Weights of a small mixture-of-experts language model, trained from scratch on English Wikipedia: 32 experts in each of 8 layers, 9621 steps.
Below are experts of layer 7 (counted from 0) of a mixture-of-experts language model. Rows are named router (the router's row for the expert) and show model dimensions 480-639. Each number is 500 + 40 x the weight over its row's rms, rounded and kept within 0 to 999. Numbers have three digits each.
After each expert's rows: a language model's description of what the expert responds to. This comes from a sample of Wikipedia text that the model never trained on.

# expert 14
router:530483481509525431454491550523556470532532545572492565535510501500490459501511567531486565513448516498404563480496533447510480455534517483501515458439520536557488556512507504511515519478449499426531495549442454469543572418589458480451493442459476474488494486461441538467447492531586518498497486529508457489448505491496460478504566463458511496475553506470521561454445484470456503471531432499543484501498485529530516490564519437551527528498462535423504492434517442535476457487406565
Country and institution nouns

# expert 17
router:497489408491459478532460437500492548513565534437521453530488509563479545478476417514536495523451466452464523505544508468475506504488514510415478451509504484516462504497457496511479506531455502524515453539502524432477498500560466463484511469542463568529508570475445460491466459528582455485473460468527497494470541566444487519470439474516427508483527421473459493437496539449423535429456537529443487563455519538510481459456456461465521539539455539450481442464572498508544589509499461
Years and article a

# expert 18
router:524520447498502458480529532522517496508516540507424467467476577490490518422561476571516488483504430483524476518583522509506372490456488500497548513597507499499500484511435519522465511474472461545493415470489549500436441515529445530474532488529546556528498499527515526433502462496534479484537436489525477489538528523565533456479572537551431486462501500449442502528539501482528560533483530443527541511478469512487525523452536497413505538450439511501400452461459602540569603543518526
Determiners, possessives

# expert 16
router:424434456547508520474473464488572384558462543449456515458534473468506449577442581524485527507529480545475487593507462453427499565531439477472496400438523434437457433502482498553510520489606487529476475530482520516501526507503519499474481498449422506495515512574450466439524467529491457471503455515533573425465543494564568535545485543463519492565466453516582494516439536542497442425478502481549478552510482497540521469476497507518501556510433486453481412580451479547520486486566444
Headings and list numbers

# expert 23
router:531428508470475515409469471463421487510514557464436513521504496467536524490506418543587500479445526500597436507459534492550585498485487529487453487500515445470504460514452465488504440493447462452524547570515545434488514494479543512468493519610557496557546524529480518489489471607438520547572590494487534528461465452467531541494539527484453478504502483485459550538453496549505566529505546423513447514513483524472544550436507453540504539430500496473505450461461600480470503506426478
Copula verbs

# expert 31
router:484479429504484554561507481490487470524493495425540518498503432520504595436524513459436508519514444512558501452452464456511553417474467544450592498488488494507428496446557490467555510495466532512476469504512510514457503530572510506509530555567531557529483582545471521441453506552455509464482431515494490524508472557439507432524493481476496518498469522519516529519534480509491540526495478574540438458505540508576511531557497511547463471411521377526494462556541569452500480478449476
Commas and table pipes

# expert 22
router:456490497488480523461543508496513479455422466465514489536528485465421432474493513439491498465473571453497554454529432499497425481494522410522523539503502496510484504510510463521437492478495496431443507474504504485555520494566565444493552514460505505533515484528463525522470435504462482511464594546532480525452543495551502474429462578436532511461499504494499555477424440540504461493568496494468598520537535405452535519546565530488510498426452517505532469540490502425462591504527532
Word-initial fragments

# expert 11
router:542473468442485480502471458557489526464479552524539507483585461495449472440514526478575558623434422455498523426511554476576527389445436504435508498486447503511423523484511570499478489514466502475477488503502522513530526574559486443580495526462553493464486463543432501519476579486508483514551518513509476469457530487518464485516529465520476442450565484519494454512520390519436556431455469462470493457541488566541508492529452465421488477495489483490529490507520403521493458511455466
Infobox colons, scripts

# expert 6
router:459499540492401501479455468563507502481519476549515507535566426486530518585476550483454483491471435513514549456474491519460527519493498496525534445434497448525553550487524560557474524477491505451504530539481462489510446507564526520492447481460565436504475517540598425474418497545491634542494505563497433443523520544544431442525547512472539504485526552430467525434523545518504510418500534469469525521476520522497458543529493394461531522505455532465466502474542496463492502479486472
Infobox field labels

# expert 8
router:454514515499519573517482492483529523477472453487503488514570462463557494468493541491491511468462512539454561479511511455523553525474500527456534548604492473571540504478517466456437514492466470503525549526552489529509486475491465472559503493579545557514506529501552513415465545480495507506459563544521545547449504511574482495488599530500517476538483585473468439463494476566522556505475513473548492586526512473483505525494480438481450521522470511455444504489482452494476476491526503
Brackets and CJK bytes

# expert 2
router:440450496478513539485493517478488486509476513464427486482463418446437514531450444447532472567518504531561537448474494520490395479448510520514465514536489519410509532548575526499529507458545519497508472505550496538498509506520461466500452489452486517467515532513525522483427466523535424497467471481516489496497476491370530533558530561486483531474475454450555499502497537496498537524488517442468472532494462558499490552552450523540457489460454503535463558520455561532517487482468439
Conjunctions and auxiliaries

# expert 26
router:428566440475568571480479506539579540508467475455472593542492526509463433478455468431531491423492510568451483440481520493450475475470520448508451583494491555470522453536525466459439491484479424510496539576500582503475571504517459511546498479486470522443471474511456516484505475474531424441513472597479426409539436435523584481579480567511455495511512485441581523499485503537527476465545479483463478503575463542511508553496532490542461510507481523535530581509480571468455461541508463
Quotes and word starts

# expert 24
router:568503464501458558532586514479536475427511484478496488490516522584507461487428528514462501458437476463510464517510443411538493424512496476568472522459396520495459523553503566442546480450434439461455565499493458482427564429429559538560456443469544539483536503499503510484574496451453459534529536490444467510498493543565459525500541471484510510465493474529491464504445452527538479507531548544474555569558572490548527451539565542469418522474428548489458470460523492510518500455550569
Non-English name pieces

# expert 1
router:506478444498530494510490554482497594493525483446557527482521473465606428521508546470575504426534462542538504526502537495451452503567525530559467497502532494484470419527484571443478465478426509453454522523505580434517565479471506512510488459441537591522550468461570523559484541485449538487456463569528487488474527534482445439473452450516463522522487485418464531470479451551503487441493476501527432493469556503468513511513507515470467526447420578454496481485523468463547524517543551
Initial capitals, closing parentheses

# expert 0
router:459534506511554534526546502513576463424498532505434537460522506482435482553578525492463443394485485563531564532521413433467471516471521477477473431554445477504535537479525459449506514510436424447506511495503480474463519515536435543532501476480531514447532456464504494461543451538523472508552528504504472462494469464555472475501559499469480471512498441476530527504465492492493461469462508537452551469547594523490418528507505486455578510512559541464498504538552421501468536549493469
Mid-word fragments, nouns

# expert 27
router:470531526471510587569537522502516520493476430480469529473490523463529525487535528439494468455499487546555525510476497499489525479529520510469505540558441476524532458509544527493510446527445479558532528489521485564477534488454485453499543500488534508452428542513492550442514450506412454465515524409497407452538492467507458474492479527502467508445430505462546497579506405508556475556500497465556577514500527491507465501449416552503556448523520414536456473491429458467556464507536426
Hyphens, table pipes

# expert 13
router:487573427497546544505492437490558470517492456560457459502529524485480488480450579486503460501479556557547490435506523475538532494432528484444528460530529507530505488565497465501456533459542488457518502502549475445468563505516477466570444508554555382487564409481511510464501498481452470556569464512476490482477519565539465451489560611488542508461503493537476485468548509489560493420421498526457517572540557517535462500514528529544523530515572513464493513441575475511522454456476584
Place and name words

# expert 10
router:495520482484568494468481479538572482549514524521485517540525577495567492422470472477565482564455507483516502478522515508472467492502513475478528503533473480500561449552443523478475460469485461425535499531523567422504467506564483482476490475446560547514521527552421468464415444526538505473613499487540501480489526499449533548493480574443491440475539454423456500504456553510542516479523528504441554515526478440574483520470506497446524528434472505511436470525443473503432504566499466
Participles, predicate words

# expert 9
router:505513518422515444486474516543463520472446484536495424501497530473533481517465580493447490475485469544404519538439514463532548530513522440464534484478469483533493404489514485494491522548481499542453484465460483494484531535551487502380512398486497515541515490557461497457485459504568563503543501521517483449473493452512451515517578486536516506487477525478542452494514550489514509438469447529485548581569526476481465503533510429532540467447474546507512498491467427487428544484487485
Topic head nouns

# expert 30
router:467507475470489494433449494511554514544447540513443570488557441443494470457476527474490463624569538535472572487507492492539497457527501513490467549466447449502524547550474555489471575544567463504469497480493545564418520478503465456538515428511498544538543529520488495488471457537485507522462496548506530476561564534501564497449528526558530489525498474464474517480496525500488544521476539411456473558514526514572443547502503490488472579458456475489497525540524555544595442507487535
Sports-bio prepositions, -ing

# expert 19
router:535477472511467479541525520507523498511569465489505544406471510554541477530486539495495515510518534547505484471582452482539465423488415547490487537477490544497528487519489449491479483565448563476498500488393548487480522525489490485611490510473444406456503518483487538433492540539515469409486499561478560466480565537506410527535507457535557467464519470518545513496478486500516512495458497551513522550502499428600487456486430575456482517508500542505511501484499494437547519500529504
Surname and word pieces

# expert 25
router:523520490527514560432498475504495491498580454511466453497527524517486562376465489479526491482524494479493481512509514486549500478471483502515491528486514544541435481500489494516509504505517438475502493513443547460548567539447517482502539443578535560434466481562508543500480510553431534539518511468536514524555468531552509511481503501574500473537480503551547580436506514532512559489492470540530499462468518495500548442563536467545476421508489457534462424541425583484515496459456484
Function words, month names

# expert 29
router:510510502569493456502518460451535451503549510504508508561517512486564573468492434491489500516447514506506530481543501476473525463583508539406483576506526489540496526545514471532480470516467520453470513466482447490525496519560555456530449509469534502459531488426489495542482545575519466554545594571489504471446492531473468476540471482519489432553551487532526523433496512424518485531477383507423513451500472423519561474543437522573541476516455595424508469414474472531511556498478473
Name and place pieces

# expert 12
router:524480457438539500473511507442473509483425516450551526497541484481512471455524442443445462567505553521562546456501519557475526497464430554492386448541574448547467500539538484406498486500502526473479520478505556526476453511483494454510489533522487505465509582544523503499489469480470460549494439483459601535542483484442542487551439548523449544622457467530518607511545551540504537530442501430504478517522573441549494498485544527513434506531531482491524587567507494485488539448433463
Prepositions

# expert 5
router:529529517488441460479520596544523458515439514469482565449462494490458479446498494549532461547474451434551522498479523466488467437453462410469536507507496496508436449518524479552477458471552548546491494511422526513491551453556500501486547491474449508570462478605513435488494525506538459573528570510556517479442605498439459445459474479513515524478527506462488502515490457478469542446491459504454468520566537513492566461482555532462546443504501488464430505491468470536535563407473461
Kinship nouns, vote tables

# expert 20
router:477445464530544491453494494554527434471538582475423527435487454472457507534490529526495508556575523498525560534567446500456482526521494475478447538488567432447501529496533507481468510451472486481468534559540435486479510497517566509493471524531559495516550389523499537486598468527484467454469523461515554478497510516500536526540448502476466560488511502466531504475469466524493523477483489519515489508475470427468528534460467491483568469505469575479520493531488526516569470449495487
Numbers in tables

# expert 4
router:501490478522475459441471612541491477461565509473489492432436528420498503494581499485496517458590594470511461455416491457489443504432452501519470422504486447544489466516537530518440498474499472567445528503513484467476486496510463482424549522469585515503479412497492499518505461431479494563420507555472514553544470477484541496504511546532522524462493562507478506432530502514539531538488456401534535459505445487494480577488451514535559576457464471536480483509443524492507526514527484
Sentence periods, row pipes

# expert 3
router:505449450492481523420412549480505529462508477487498522482515449504432517521507418537527517421530548536550453497546619482518536538438517485508527503483496471530517519566557472454490497569480478509491466561510511498554486439516443510484506512421522554446575421513458482482585501559429520498417510470461480492497398530427546481517469489465507531513533467475478495571450491553516484475436433548479502455532551500520485494514491447545503459457510456470423510507517541493418562521493507
Line breaks, adverbs

# expert 21
router:471516456437448478485465473473521502526440525516540541435556526513432455491461450483455474479464502484513512427537482451429528532488514456480414476486534474516562499467474560447539540539532470596539433436551493495515478534443441390426523571499512520476492462546453543438505468445555477507507454547528428489455500532495469489590499469487485477501510527486439523574520546439486488508461530508463526587529516447520496519506519508534524550457530485525495434468552471491496492506501496
Modifiers, compound parts

# expert 28
router:467506510429538516449462545536451571452432591471447496480519378536477511456552531509463502546481486514546479512475531447527429544451477506475442552493476541451414488555502445601475444549491460589440595515531509525499480503463500454520481524469469565537527532500477517568486504452445487457454491504459527531527478528460564483528532612587507520512534487490566471442524492560474529501461529467464510437533504524484445552525456445476474524455483505468505510491538473516502521474511500
Table pipes, semicolons, by

# expert 7
router:502562475411488530519475549483504464538504596503542527453527503564497513441544490444507516592531534516474571409533520555499501517498459541492544487544414431468481495479485483623534482459492512595495460501510494497405509526544516441469533496545529504545449535489444516485536450460429435548514538513432508518495471547480561504536518527503442489461511529488459487473500536463499519583516506458478535442514517479505539520468535481500464539517519518518520481503511461470535491485550470
Of, colons, dashes

# expert 15
router:492547496480568553516459490500485472524507445518447454428513492487478432404410523523427447415472553589571455559489518423466469469448481484501515493500457540498503489459517526526476522475474469494438484510555548491468493502491520476547466490491488425472555466528496472482475526497478489627446511482506468532469503536502452464446473539468513428460445490575464518443517488478517487549513499476504503561525546520460540569571480557494504470486522497542481475521463569508523580482518548
Modals, to, French